python train.py --moe_layers=[1, 2, 3, 4, 5, 6, 7, 8, 9, 10, 11, 12, 13] --normalize_top_k=true --routed_scale=1.0 --balance_bias=false --groups_per_token=4 --norm="rmsnorm" --tie_embeddings="early" --lr=0.0049 --batch_tokens=32768 --train_tokens=260800000 --steps=7959
Below are experts of layer 2 (counted from 0) of a mixture-of-experts language model. Rows are named router (the router's row for the expert), down (a neuron's output weights, with its number) and show model dimensions 0-255. Each number is 50 + 12 x the weight over its row's rms, rounded and kept within 0 to 99.
After each expert's rows: a language model's description of what the expert responds to. This comes from a sample of Wikipedia text that the model never trained on.

# expert 12
router:53 34 62 42 28 50 52 31 30 60 47 37 34 51 73 39 70 28 45 56 45 52 46 40 53 62 66 48 66 34 63 47 42 33 28 47 51 39 54 51 52 56 44 34 46 38 30 39 46 54 39 45 40 60 58 41 38 49 51 67 67 42 66 27 69 36 40 46 44 39 60 48 66 48 37 39 38 51 52 30 35 63 34 41 30 45 70 55 56 56 59 71 56 40 33 46 60 76 38 56 29 57 64 52 48 29 68 57 58 61 46 34 60 69 68 55 46 54 53 59 58 31 53 60 66 54 46 68 66 32 69 43 47 66 56 56 53 59 62 42 35 60 56 39 62 44 26 49 53 74 36 77 48 54 69 51 51 45 63 49 68 39 38 41 47 40 50 64 49 48 44 28 57 52 48 60 61 45 46 54 30 65 65 50 61 36 58 47 44 64 39 64 60 47 30 37 59 62 25 43 51 54 19 53 57 47 43 60 53 65 50 53 54 33 52 33 30 64 46 52 55 38 74 43 29 49 48 56 42 34 62 56 58 50 73 37 42 62 64 48 61 51 34 45 42 31 44 63 71 58 33 66 49 51 48 36
down0:45 54 58 44 52 47 64 79 37 41 70 44 39 51 39 65 45 64 64 57 51 47 39 53 42 54 48 39 57 46 55 48 47 59 60 42 59 35 53 44 40 53 70 37 50 61 46 58 63 58 45 37 55 55 38 45 45 34 57 18 54 45 43 54 29 40 74 58 52 58 48 42 56 48 46 41 52 55 56 26 45 37 59 49 39 62 53 47 63 51 42 46 71 46 57 52 39 51 59 44 59 44 68 51 59 58 38 44 53 41 38 75 50 60 58 43 31 26 38 51 45 37 49 79 58 43 76 69 37 72 56 34 55 33 33 62 45 58 57 38 59 47 46 69 50 36 22 36 48 72 53 33 21 71 50 60 42 58 61 47 55 59 72 59 50 63 42 39 38 36 55 40 27 40 55 59 61 42 59 37 60 54 47 37 41 44 53 39 62 69 84 54 57 41 46 58 52 50 50 48 58 63 45 49 22 51 57 49 26 54 64 27 63 46 73 23 61 50 48 43 80 53 53 49 36 47 37 46 31 48 52 49 55 27 35 65 77 39 46 58 56 66 57 51 41 65 66 73 61 29 58 41 64 32 47 44
down1:39 37 43 39 52 46 66 42 41 58 36 44 45 78 56 44 60 32 40 53 30 28 45 39 27 49 57 57 37 43 56 45 57 48 41 62 66 58 48 43 47 48 76 33 49 42 50 52 28 41 44 67 44 44 32 32 46 62 25 58 52 46 39 36 51 43 42 61 33 43 52 73 57 59 44 55 53 57 56 54 41 45 48 69 30 30 52 54 51 41 32 56 54 40 27 52 37 44 66 36 46 48 39 40 54 49 44 62 46 47 70 48 36 47 63 49 41 62 60 24 44 61 42 48 65 38 28 76 64 59 45 33 54 21 60 48 68 74 58 52 54 32 62 50 44 74 53 57 56 78 57 46 52 50 60 48 51 49 41 50 64 44 42 33 38 45 45 56 63 34 59 33 55 50 40 56 60 51 52 61 31 44 38 57 46 65 52 52 54 37 43 31 54 71 26 59 64 59 57 58 76 51 48 38 48 41 39 47 52 31 44 80 60 60 36 62 33 49 52 46 60 70 64 53 76 64 47 54 41 55 10 57 55 62 54 34 32 51 38 45 49 70 46 59 56 47 32 35 46 38 42 34 48 72 60 57
Proper-name first words

# expert 16
router:61 61 62 41 62 44 44 62 27 55 47 63 44 38 65 56 51 37 42 68 52 51 59 58 36 70 45 68 46 52 31 54 52 29 28 55 45 36 43 50 65 52 43 60 39 68 71 65 59 45 64 78 47 60 52 60 60 38 60 40 69 61 74 54 46 46 56 62 61 32 74 48 41 32 54 32 52 37 45 41 53 59 34 66 62 21 70 31 57 65 46 46 36 33 51 69 33 44 50 40 67 56 34 35 51 24 61 65 61 59 50 42 46 41 55 39 37 52 52 27 53 28 44 49 53 55 54 43 45 37 40 52 56 63 29 48 35 57 40 42 49 69 70 54 42 39 65 43 46 54 47 56 39 43 54 46 57 38 34 44 58 58 64 51 58 52 78 52 46 54 59 53 62 54 40 67 37 39 35 26 66 70 50 53 60 46 41 57 38 28 44 45 27 53 41 39 30 38 42 52 45 40 35 39 40 63 65 74 69 71 44 60 69 51 38 45 49 34 49 58 30 49 61 34 52 62 62 55 62 34 52 53 39 43 53 63 79 47 47 58 35 55 60 49 58 68 50 43 61 77 45 53 43 61 38 61
down1:46 49 51 47 50 86 38 55 54 45 34 44 51 48 50 54 78 73 50 58 65 46 42 47 39 28 42 58 57 70 47 34 39 44 52 40 56 44 43 36 36 44 27 44 39 49 38 48 66 64 79 58 67 46 33 44 42 55 67 24 38 35 48 59 48 47 32 55 39 53 57 33 55 49 38 54 70 57 42 69 48 23 39 67 59 46 30 47 55 64 56 66 65 59 51 49 41 33 50 39 50 43 37 47 59 42 39 65 40 46 28 55 42 62 51 42 46 84 56 48 51 47 49 48 41 63 41 39 73 46 43 25 35 27 41 45 38 47 56 52 42 59 48 49 48 51 48 44 39 38 36 46 36 49 68 18 55 47 52 24 65 64 44 69 44 46 62 47 61 56 37 28 52 50 36 77 57 54 37 61 69 69 53 46 50 51 36 39 51 66 33 65 56 47 34 37 46 19 41 53 29 53 39 55 45 55 44 68 43 47 52 56 42 27 49 39 53 39 46 47 51 54 47 41 61 35 78 62 42 44 35 56 73 59 56 49 38 37 54 43 41 47 45 48 46 46 59 46 59 77 41 51 69 69 53 45
down2:52 38 55 75 37 56 52 33 32 57 53 43 44 51 66 42 36 59 50 48 68 40 41 55 23 32 46 58 16 67 62 59 54 38 51 54 60 49 45 56 56 55 50 71 78 77 21 35 68 39 41 48 61 58 33 38 46 42 77 46 44 43 36 45 59 48 46 41 40 41 59 61 45 51 59 28 39 40 75 41 65 49 49 51 68 32 48 40 52 67 50 63 66 66 47 36 66 48 70 43 45 44 44 60 61 42 48 60 51 27 66 46 21 59 61 35 47 49 48 45 72 65 36 67 47 68 47 65 42 70 70 52 38 60 39 53 44 51 47 59 45 59 47 51 48 74 58 39 68 54 41 60 54 43 52 34 57 52 52 78 48 42 71 54 71 28 34 48 32 58 58 48 45 47 72 48 47 64 51 63 50 52 52 32 58 63 43 46 41 48 46 37 75 46 73 41 58 41 44 39 70 40 49 48 51 64 47 42 60 43 53 43 37 43 73 54 45 47 47 39 63 58 56 38 42 67 46 58 53 58 48 66 49 49 46 49 63 36 65 42 39 42 79 53 52 62 54 32 57 42 46 66 42 33 27 55
Prepositions before names

# expert 5
router:26 49 61 55 54 64 59 43 65 47 61 51 36 47 81 60 47 47 64 52 72 39 47 58 46 73 41 38 66 66 70 59 35 51 46 36 56 43 73 26 48 60 24 53 62 43 54 53 52 51 36 59 63 56 63 23 62 38 50 75 46 66 54 52 61 51 67 51 47 62 60 37 50 63 71 62 54 66 62 50 53 32 65 69 23 44 09 47 56 57 44 42 79 49 29 47 46 67 60 39 54 51 56 28 34 59 61 54 54 49 63 38 46 44 81 44 29 46 40 33 64 58 62 46 60 56 51 49 55 37 66 52 43 49 65 54 56 50 56 30 59 55 45 55 55 51 38 36 38 66 39 41 52 53 62 56 53 46 49 48 52 53 41 59 42 30 62 54 64 69 30 57 62 41 42 48 46 63 55 50 31 55 40 35 54 52 46 73 54 64 48 56 46 55 45 20 57 60 47 58 56 59 62 47 31 57 44 47 55 68 26 60 55 47 59 46 48 67 69 40 57 50 63 25 53 36 54 54 22 42 54 51 56 29 39 38 65 25 54 41 58 49 30 45 58 63 64 46 52 43 59 49 58 53 49 41
down0:66 57 43 39 32 48 35 59 42 47 57 70 46 51 55 55 62 59 54 38 43 44 34 70 40 57 34 33 46 41 61 57 15 51 53 54 53 53 56 39 30 52 48 47 62 32 69 52 86 67 69 44 50 63 45 44 64 57 48 47 57 39 47 59 55 82 35 47 50 59 61 52 52 61 56 45 60 48 60 57 41 50 30 44 53 51 41 65 40 58 31 36 41 21 54 52 42 46 68 49 55 29 57 51 54 51 67 64 60 67 52 49 51 48 52 27 39 53 41 55 48 52 34 63 52 47 51 68 55 42 61 34 52 69 58 61 33 46 47 39 54 59 65 30 38 58 60 52 69 45 52 24 70 53 35 54 60 40 27 51 47 69 57 53 51 29 43 63 42 28 48 60 34 60 45 63 26 60 45 45 49 78 53 50 26 47 19 55 45 43 49 65 51 52 68 45 29 46 41 43 45 57 70 23 59 41 43 67 48 57 50 63 50 48 66 51 60 39 41 53 73 50 50 38 64 36 47 40 42 40 66 62 47 52 41 31 59 39 35 21 18 46 33 41 46 36 46 38 65 44 42 49 47 46 61 52
down1:42 43 54 46 48 54 60 49 63 58 42 28 34 37 48 57 58 61 58 58 47 33 54 51 51 66 49 08 62 55 32 45 46 64 41 39 52 45 41 59 66 40 59 35 41 26 71 54 60 62 47 65 52 44 55 62 43 48 34 71 52 42 28 38 29 62 59 48 70 39 41 38 69 63 56 54 45 59 35 59 56 33 36 66 33 33 50 46 49 38 30 54 57 35 66 20 48 43 42 64 38 65 61 65 65 48 52 56 41 50 40 48 32 59 53 43 40 81 21 74 42 58 35 61 54 50 54 43 55 34 64 52 42 54 54 39 75 41 55 47 49 51 57 46 52 34 48 73 40 46 58 48 55 41 45 34 42 45 72 73 55 30 31 59 54 48 36 72 52 33 40 44 36 53 56 30 54 54 56 79 39 49 54 44 55 60 44 32 56 68 41 32 40 62 46 38 55 29 66 60 40 62 54 23 47 47 40 31 39 52 45 62 54 40 65 43 67 62 64 45 46 58 64 44 40 32 47 54 42 50 61 42 51 72 33 54 46 71 45 47 57 50 51 45 45 51 50 49 56 27 34 52 72 66 47 57
Initial consonant clusters

# expert 62
router:36 39 32 48 63 38 60 55 63 51 55 51 50 24 36 57 56 56 62 72 69 74 46 56 33 78 43 61 27 63 55 56 48 64 47 45 63 52 48 19 38 43 42 66 66 43 50 68 45 31 51 62 41 49 40 28 67 70 56 50 50 54 68 30 43 49 66 19 31 38 69 35 67 74 49 33 56 37 62 55 57 50 57 47 54 32 59 35 39 38 59 36 65 57 39 40 63 50 53 53 60 35 75 63 51 68 42 59 53 56 51 54 64 52 43 40 33 68 60 48 42 59 64 39 66 60 48 38 41 74 55 65 57 52 66 47 57 43 28 39 61 45 69 56 50 39 50 65 47 36 76 38 60 47 56 59 64 52 51 66 51 53 36 50 52 44 53 43 50 69 39 44 75 57 58 66 53 41 32 41 58 58 51 37 71 60 52 58 36 58 44 59 43 39 48 43 32 65 49 31 67 47 64 39 46 52 32 56 53 73 41 65 57 42 60 71 68 26 40 60 42 67 77 49 43 60 46 50 57 53 42 59 60 46 56 49 69 49 45 20 42 43 49 57 58 53 58 52 49 50 51 39 44 56 48 47
down0:46 71 67 39 38 66 57 50 32 50 41 13 29 60 51 35 45 41 59 37 38 64 65 51 52 48 51 47 59 47 53 60 63 52 77 55 59 57 55 65 43 53 62 33 54 60 60 52 49 62 46 63 45 48 56 76 61 46 54 37 74 54 62 66 42 62 56 58 70 50 45 65 67 28 29 62 61 58 66 41 48 56 54 40 21 36 50 57 39 27 54 45 66 59 50 60 42 52 32 28 43 17 35 64 45 38 49 55 54 27 54 49 58 66 48 62 42 48 44 49 40 28 57 43 39 42 51 42 66 42 42 35 74 55 52 50 49 32 48 32 39 30 48 63 28 52 41 65 36 59 62 61 31 46 26 53 28 38 66 49 42 52 64 50 58 56 54 53 50 47 37 34 55 55 61 39 60 51 53 68 32 35 50 45 53 60 46 52 56 63 59 50 66 67 37 41 43 43 46 53 54 47 64 43 56 25 47 67 55 60 46 34 39 42 49 51 44 31 42 57 43 48 60 55 28 49 39 54 56 34 53 24 49 45 71 42 41 31 46 58 53 65 56 36 36 55 24 46 52 51 80 51 61 35 59 72
down1:51 47 30 62 73 41 40 59 58 61 41 51 61 54 68 58 49 30 46 63 59 59 56 62 45 53 33 38 39 27 70 32 55 43 58 56 37 42 49 50 20 40 38 45 52 45 46 46 63 66 31 52 49 39 59 55 46 55 60 43 66 34 72 32 53 32 58 63 38 53 56 70 48 31 43 41 59 55 39 68 31 31 61 64 35 21 48 34 52 39 67 36 50 36 60 45 44 76 63 67 49 59 53 66 56 44 48 52 45 44 43 55 78 51 44 47 33 53 70 50 64 63 65 34 66 42 40 34 53 27 56 38 31 46 77 53 39 36 49 48 34 50 37 51 36 62 59 83 46 41 54 50 53 45 52 50 47 33 61 67 52 58 36 63 38 26 36 41 35 28 57 45 46 41 46 52 48 42 53 63 54 63 32 66 32 43 47 45 63 37 36 45 58 58 39 59 58 39 46 53 49 40 35 43 30 54 38 61 63 60 54 55 51 31 26 53 48 53 28 59 76 71 62 51 35 42 33 57 52 40 56 63 45 54 51 39 54 65 38 45 71 54 70 47 60 34 47 34 48 35 47 53 58 49 48 49
First-name and surname starts

# expert 60
router:45 38 65 42 44 34 34 40 56 68 39 39 35 52 59 62 69 52 40 31 29 32 45 33 69 42 67 46 63 27 48 59 33 46 59 38 37 31 42 64 43 64 40 62 44 34 60 38 36 53 67 53 51 68 40 42 36 51 65 66 40 64 59 38 59 35 40 63 67 37 38 59 64 39 45 62 40 38 53 42 27 36 46 63 35 62 55 62 67 69 44 40 42 35 47 65 37 48 65 59 72 62 49 54 60 35 61 61 50 40 38 64 53 61 38 67 65 40 41 60 35 45 57 47 48 63 59 48 64 29 61 67 60 43 38 57 66 64 68 39 33 46 57 59 61 64 52 40 60 66 33 57 44 69 60 62 66 36 67 34 44 60 44 47 36 29 33 68 40 36 57 62 35 37 37 40 35 34 66 42 65 60 31 56 48 35 48 64 45 46 29 41 72 60 55 32 66 44 34 56 46 64 57 37 34 65 57 44 58 44 47 63 46 48 38 49 34 62 59 34 38 40 53 41 60 44 58 32 36 52 47 64 50 36 39 56 46 63 36 65 56 68 67 46 41 63 62 45 53 60 64 55 60 57 49 65
down0:66 62 56 29 35 56 53 57 52 52 50 50 55 34 62 55 50 62 47 45 27 27 52 57 47 36 35 65 48 48 50 53 64 60 52 45 40 52 43 47 45 56 38 65 37 64 55 19 50 78 32 66 45 51 54 76 56 55 36 46 37 61 52 54 39 30 58 37 44 28 52 63 51 45 53 61 16 39 39 48 59 64 50 44 28 45 51 49 49 48 24 53 43 76 45 48 57 49 66 51 46 57 63 46 48 45 65 49 53 82 49 58 37 33 34 40 65 55 60 45 50 67 60 61 65 51 53 65 54 36 55 43 48 58 55 57 33 43 58 50 37 38 55 64 66 57 34 49 52 74 39 67 40 62 50 63 51 28 54 34 43 58 62 59 66 64 64 38 60 33 27 27 53 26 68 60 54 47 60 62 51 57 53 38 37 49 47 50 44 54 50 57 64 56 09 47 50 48 36 47 43 37 49 71 49 51 38 68 62 33 49 43 48 30 47 24 53 49 45 50 41 66 25 58 58 31 56 51 42 54 37 42 41 43 61 40 45 51 49 65 68 46 70 30 35 57 32 65 53 55 45 32 71 64 58 41
down1:58 60 51 63 58 46 44 64 45 50 66 53 45 64 54 57 41 54 61 44 45 26 54 53 39 53 40 42 44 33 72 66 43 48 18 45 49 48 46 41 57 46 52 28 52 56 55 30 79 57 82 46 50 82 44 42 46 54 50 67 79 61 54 49 66 47 44 56 57 32 49 38 40 30 59 57 40 44 41 71 47 39 34 61 63 54 46 45 31 51 46 46 78 52 57 29 44 61 45 63 56 18 47 57 43 60 60 34 47 52 45 46 40 44 55 53 58 51 38 46 40 62 56 68 51 56 38 45 30 61 52 43 67 42 60 58 47 39 25 62 46 49 46 34 67 35 31 46 57 38 60 26 56 64 14 44 59 68 59 29 55 53 49 48 30 31 69 36 33 66 49 55 52 34 37 41 41 49 48 45 55 65 35 33 58 51 57 44 40 53 49 45 56 62 65 66 52 33 61 32 60 47 42 61 29 45 32 56 44 58 31 53 53 56 58 61 48 48 61 59 42 55 41 53 46 42 62 30 40 53 52 43 58 30 52 26 60 38 54 35 41 16 43 48 65 66 64 50 23 59 51 48 42 49 35 51
Verb-following prepositions

# expert 10
router:43 32 56 61 46 29 42 52 31 60 36 49 43 65 47 68 21 65 35 50 47 66 63 36 43 55 51 61 56 52 39 29 63 59 47 42 70 48 70 55 65 68 41 50 44 50 47 41 42 71 50 31 40 45 71 62 43 53 68 43 49 20 59 40 66 39 33 52 37 67 41 60 64 52 58 62 69 37 43 47 45 66 41 48 60 30 41 61 51 31 34 55 62 33 64 38 31 48 27 48 54 46 36 46 64 48 47 47 44 31 35 56 35 61 49 58 42 37 71 62 37 41 46 69 71 62 38 38 60 51 56 61 47 65 42 63 51 45 55 37 36 56 49 49 54 55 36 70 61 48 33 55 41 61 61 23 24 59 69 41 57 53 38 60 34 54 47 60 44 47 56 53 81 48 39 45 57 39 50 34 60 55 75 57 41 48 65 48 76 63 49 47 42 52 59 37 50 35 69 31 33 53 36 39 63 33 58 36 47 36 39 65 37 47 48 41 63 41 58 46 42 36 61 44 30 51 44 38 33 44 63 60 42 75 69 49 57 54 52 50 44 65 42 55 47 48 27 52 66 51 49 67 45 61 39 70
down0:59 73 54 60 63 27 64 42 47 54 57 49 40 56 60 40 75 45 59 52 64 61 24 56 43 45 58 41 59 61 69 75 50 51 49 62 55 45 47 42 37 39 54 21 44 66 23 61 54 48 39 55 48 36 54 65 55 51 64 52 51 35 21 40 29 55 60 43 45 47 36 28 36 49 35 46 43 41 41 63 57 67 47 64 51 50 61 51 27 47 39 80 29 54 49 60 51 30 44 55 59 46 54 51 66 40 44 48 54 79 49 58 75 66 55 51 68 68 32 42 47 43 56 32 40 44 54 58 50 38 41 42 62 60 44 49 71 47 52 81 53 53 55 59 29 45 59 56 68 39 57 49 53 58 60 39 40 38 42 40 53 58 35 55 45 41 25 55 32 35 41 36 20 57 45 41 47 36 60 55 49 56 53 24 42 49 44 46 55 57 47 51 64 35 55 59 56 51 46 42 54 57 62 45 41 65 39 33 37 55 62 50 26 52 56 61 53 57 40 65 48 57 30 67 36 30 48 41 49 44 58 66 58 67 42 36 56 39 38 53 21 51 44 63 66 69 68 28 52 67 40 46 25 57 45 42
down1:56 38 51 68 39 43 50 50 83 45 23 55 45 44 73 71 53 74 65 47 61 66 54 51 59 69 60 61 51 39 47 60 52 34 46 48 46 35 58 54 37 42 49 41 83 60 52 43 56 55 62 45 55 46 62 42 50 39 35 61 60 46 64 44 63 18 35 59 36 48 48 58 54 48 38 51 57 57 52 35 65 60 54 54 46 45 36 41 36 41 59 25 55 41 83 72 48 60 49 55 47 46 62 51 31 40 63 30 29 60 58 35 43 64 55 37 54 53 51 49 66 34 33 68 43 56 50 45 41 41 46 42 48 59 65 58 42 63 73 57 43 49 52 48 54 65 59 42 59 49 38 65 47 28 51 56 63 67 20 55 42 47 47 26 55 32 52 26 69 60 34 51 66 51 34 40 64 56 52 49 52 63 51 53 52 29 47 52 57 35 47 48 22 50 72 50 42 63 34 63 50 58 33 61 51 58 63 37 40 33 60 52 79 44 66 48 44 44 49 71 44 73 48 57 48 49 37 63 63 22 47 51 48 38 45 31 46 53 42 52 62 44 59 50 62 66 57 79 45 40 54 67 64 41 66 49
Table cell separators

# expert 0
router:60 68 56 67 50 27 24 41 53 57 36 46 62 52 24 53 53 37 36 57 44 39 66 43 55 50 42 34 52 54 29 51 35 50 48 56 57 48 28 61 47 60 54 81 49 45 46 66 34 72 51 50 51 58 37 55 67 28 35 23 43 58 47 68 59 62 52 67 45 48 35 40 50 36 34 60 38 27 41 71 35 58 56 59 42 56 55 43 32 41 34 41 29 77 45 50 37 30 61 40 43 41 33 70 55 62 32 58 44 43 43 55 56 48 51 64 59 52 37 30 19 59 38 60 56 58 48 58 58 69 42 52 65 40 42 47 54 50 50 53 46 58 31 66 66 65 53 43 38 56 34 59 58 56 45 41 46 48 49 45 23 73 50 55 66 50 60 70 40 33 41 73 42 50 40 43 60 43 55 50 68 50 56 54 42 59 46 48 46 34 52 61 60 59 68 64 45 53 63 51 40 70 43 74 72 54 59 64 50 42 47 50 60 52 38 64 70 32 45 40 60 51 47 55 65 68 27 34 45 53 22 51 62 44 37 48 36 48 57 49 32 63 62 35 46 50 50 55 41 60 69 55 55 69 36 66
down0:50 51 28 45 48 62 49 58 63 52 62 39 35 71 48 43 48 67 53 51 40 59 57 60 54 40 38 52 47 52 50 54 45 62 66 36 54 55 37 57 47 32 48 46 32 61 53 25 54 47 46 70 66 56 24 63 31 52 55 46 48 43 28 53 62 53 41 16 56 42 53 53 52 35 56 44 48 36 57 34 65 43 51 47 32 27 50 53 72 47 61 43 41 50 55 58 42 64 40 54 43 45 27 41 61 41 52 61 46 41 54 62 51 48 52 69 52 44 29 51 70 40 58 37 34 48 54 67 51 39 53 57 66 51 38 48 39 44 41 58 20 71 50 62 37 50 24 46 65 44 44 44 44 69 46 48 55 48 77 34 53 46 84 39 38 53 53 42 40 50 49 38 57 55 44 53 54 43 44 25 40 35 81 50 52 51 49 18 69 46 44 48 56 46 69 56 33 38 57 35 43 45 34 48 70 76 59 52 53 68 79 62 51 40 79 51 31 47 61 62 31 50 51 81 39 42 52 70 57 64 57 56 46 29 51 53 40 49 31 43 76 47 66 53 35 53 37 54 50 43 56 39 56 54 62 33
down1:41 63 44 46 58 42 41 48 30 44 48 58 29 35 45 37 44 37 42 57 58 50 56 29 36 34 61 44 34 78 48 64 43 44 53 44 43 17 28 40 61 48 59 55 43 46 70 52 67 47 69 39 63 52 74 46 49 46 43 56 33 46 81 72 55 49 63 39 32 25 53 54 76 23 59 50 42 47 62 27 39 50 48 32 56 51 51 60 41 52 58 49 37 38 71 31 50 48 73 47 47 44 60 43 49 50 59 45 57 63 31 47 51 50 64 50 61 59 46 42 59 51 53 51 49 54 53 51 57 52 45 50 46 58 38 27 42 54 33 27 61 53 51 52 38 45 49 58 60 41 43 52 62 49 69 53 63 43 32 58 65 44 62 57 45 39 43 50 53 58 32 51 36 33 61 34 37 29 47 49 72 65 39 44 30 22 60 40 30 54 41 54 49 79 61 56 48 50 54 35 23 50 58 66 43 49 47 69 73 50 64 42 37 45 74 48 57 61 47 61 44 63 37 33 51 45 34 32 41 25 50 50 55 45 40 51 59 61 45 34 50 75 60 46 72 71 27 49 50 62 61 51 40 67 45 50
Prepositions after verbs

# expert 39
router:58 33 65 64 39 38 35 54 64 43 29 45 39 56 46 75 53 54 60 31 24 46 49 46 60 58 42 37 63 28 43 69 49 40 58 27 49 44 47 67 65 62 38 57 48 30 79 50 30 47 68 58 52 60 41 41 55 46 56 67 43 59 38 73 52 36 43 41 53 33 40 57 41 33 47 60 49 34 54 40 42 52 35 55 33 76 39 64 71 60 48 49 51 34 41 61 42 60 57 49 51 32 47 45 73 45 58 47 26 51 42 71 52 40 42 53 68 47 50 57 50 68 54 36 38 70 48 64 54 38 69 62 71 42 48 40 47 69 58 39 29 39 42 42 68 46 50 30 51 55 29 49 53 58 49 68 50 37 52 35 45 45 39 42 40 40 35 74 46 39 62 63 37 44 29 52 55 43 77 42 58 50 34 46 39 31 48 62 44 40 30 73 48 57 64 33 57 33 59 59 31 45 54 50 33 54 55 37 46 59 35 64 45 79 53 59 40 70 66 35 55 38 67 37 66 69 60 38 32 45 41 53 54 31 45 49 37 54 50 58 50 44 76 54 56 54 51 50 47 59 41 56 56 40 41 57
down0:38 32 49 48 65 52 54 45 46 35 60 59 43 65 71 54 46 51 43 47 66 63 61 52 63 27 53 58 27 88 50 71 58 40 70 43 37 55 46 45 52 54 54 60 61 41 41 54 53 51 58 50 46 47 52 37 50 45 54 37 47 42 70 41 42 68 52 51 40 63 58 53 54 38 58 55 58 47 50 30 34 51 41 55 51 41 53 21 37 42 49 51 58 42 18 32 28 54 44 31 44 48 50 49 45 38 75 46 38 44 63 57 37 45 56 58 68 43 60 38 79 51 56 53 49 57 57 61 50 56 47 50 24 54 69 36 44 85 55 61 62 38 46 64 38 37 56 68 40 50 47 54 45 08 26 63 54 53 51 59 47 57 47 42 54 40 59 46 53 51 64 26 53 48 54 48 38 43 39 64 49 46 47 72 50 32 63 42 51 41 49 71 49 50 51 69 55 57 40 72 58 49 65 59 60 40 71 64 31 44 53 34 43 26 42 48 35 74 81 56 51 68 68 51 67 25 60 50 62 61 58 61 47 66 52 46 51 53 48 35 45 64 65 46 58 54 63 35 55 54 63 73 44 58 68 39
down1:52 43 58 54 44 57 51 63 59 47 27 24 54 51 48 60 57 56 62 38 50 43 43 49 56 47 77 36 43 54 47 26 47 64 62 50 31 45 70 60 65 49 51 46 62 54 43 45 56 37 25 56 53 48 41 45 54 62 69 37 31 44 34 58 57 50 56 65 48 39 51 45 44 38 59 47 51 39 51 50 68 51 59 79 55 43 57 63 64 42 42 51 69 56 33 57 53 85 50 36 70 76 39 46 35 49 40 42 51 59 53 33 39 51 46 33 34 43 51 33 24 46 77 46 55 50 59 70 57 40 57 63 70 76 34 37 53 56 51 54 58 53 44 48 81 36 77 35 59 53 42 48 53 38 44 49 37 50 66 46 53 56 44 62 17 36 45 58 71 55 51 36 50 35 42 55 73 48 51 38 51 59 55 68 47 57 35 27 54 52 41 60 43 50 51 40 54 75 59 42 19 43 35 48 20 52 52 64 59 43 44 40 44 56 41 50 39 51 49 53 48 57 78 73 51 55 57 45 63 50 31 51 56 60 55 59 18 58 29 63 58 35 53 52 59 59 33 39 39 65 47 59 51 39 42 38
Short lowercase word starts

# expert 17
router:55 34 63 48 40 49 49 41 56 42 38 56 43 37 63 36 40 60 40 64 39 46 53 45 37 49 48 33 49 63 45 51 54 60 68 46 41 32 40 22 63 36 33 58 35 71 64 40 58 73 57 59 70 37 66 61 61 37 38 48 36 36 49 41 75 51 57 53 46 49 44 65 42 40 53 73 58 33 58 59 62 57 51 43 43 62 69 50 48 59 53 45 36 43 62 51 34 32 58 60 50 58 54 48 71 49 63 32 38 58 31 72 52 50 50 56 51 53 76 62 28 38 27 56 47 46 60 57 53 40 37 67 58 46 50 65 56 49 59 37 30 37 42 49 63 49 69 30 59 56 50 47 45 63 48 59 37 45 71 59 41 35 44 55 67 63 49 62 21 39 28 47 51 27 46 35 49 50 65 44 26 41 56 61 40 39 41 49 50 32 37 49 50 66 66 57 41 38 42 75 49 54 31 60 38 45 65 48 60 43 38 54 68 49 55 55 54 39 41 37 53 72 62 42 48 35 31 55 58 54 34 37 47 28 63 65 74 66 47 36 50 76 36 30 41 67 64 37 35 60 31 44 43 33 34 59
down1:39 60 31 57 59 46 40 42 28 15 38 48 61 57 55 48 42 45 51 50 51 31 52 56 47 45 78 34 37 61 43 50 38 61 51 31 53 41 57 50 47 45 84 35 67 23 38 42 54 58 41 67 43 57 56 43 35 57 61 71 68 47 46 54 57 54 38 52 56 24 50 65 44 62 51 34 36 48 39 63 46 40 55 43 40 51 70 38 46 44 35 47 52 37 62 46 44 56 64 53 61 53 62 40 57 42 46 55 36 44 61 23 35 60 45 45 63 79 64 31 33 77 51 61 36 48 48 59 40 47 52 31 51 41 06 37 39 53 34 54 67 50 39 43 39 46 60 56 45 57 30 37 49 46 62 50 44 75 78 44 46 68 51 66 51 56 46 48 58 64 38 41 40 48 45 49 33 50 26 57 64 45 32 55 35 58 69 50 47 54 63 40 30 60 66 64 65 51 48 48 58 49 44 44 63 48 45 55 70 40 54 68 43 44 32 56 66 46 53 45 45 57 26 35 61 27 27 44 54 41 43 55 42 55 34 40 47 63 34 64 45 39 49 38 31 42 58 52 47 55 53 67 51 64 56 29
down2:27 49 44 71 70 45 54 41 53 29 56 45 34 47 63 37 55 42 54 62 54 42 52 37 47 66 49 57 36 63 48 63 51 53 52 48 41 21 73 34 58 74 59 51 46 56 63 41 61 46 36 65 44 60 65 62 40 47 32 49 51 51 40 52 48 57 58 57 53 52 50 72 52 61 49 56 52 42 29 57 57 46 67 61 44 41 62 61 35 76 63 60 51 52 45 39 40 21 33 39 50 60 43 64 32 61 57 51 49 57 44 58 45 42 36 55 44 41 57 45 50 85 47 49 62 59 53 57 52 44 45 59 59 47 35 69 53 41 83 44 68 72 52 52 54 38 51 36 67 37 47 79 61 30 50 38 49 69 67 26 61 60 35 57 55 49 73 45 56 47 53 36 46 37 42 24 45 33 61 66 39 64 38 62 68 23 48 57 48 43 57 34 59 65 72 38 54 38 49 65 50 48 35 63 54 35 43 46 56 23 44 55 80 56 47 33 37 33 65 50 33 42 27 69 49 47 50 67 45 63 55 59 52 37 39 62 47 63 66 45 67 54 51 62 53 74 58 47 50 64 61 51 46 56 48 37
Prepositions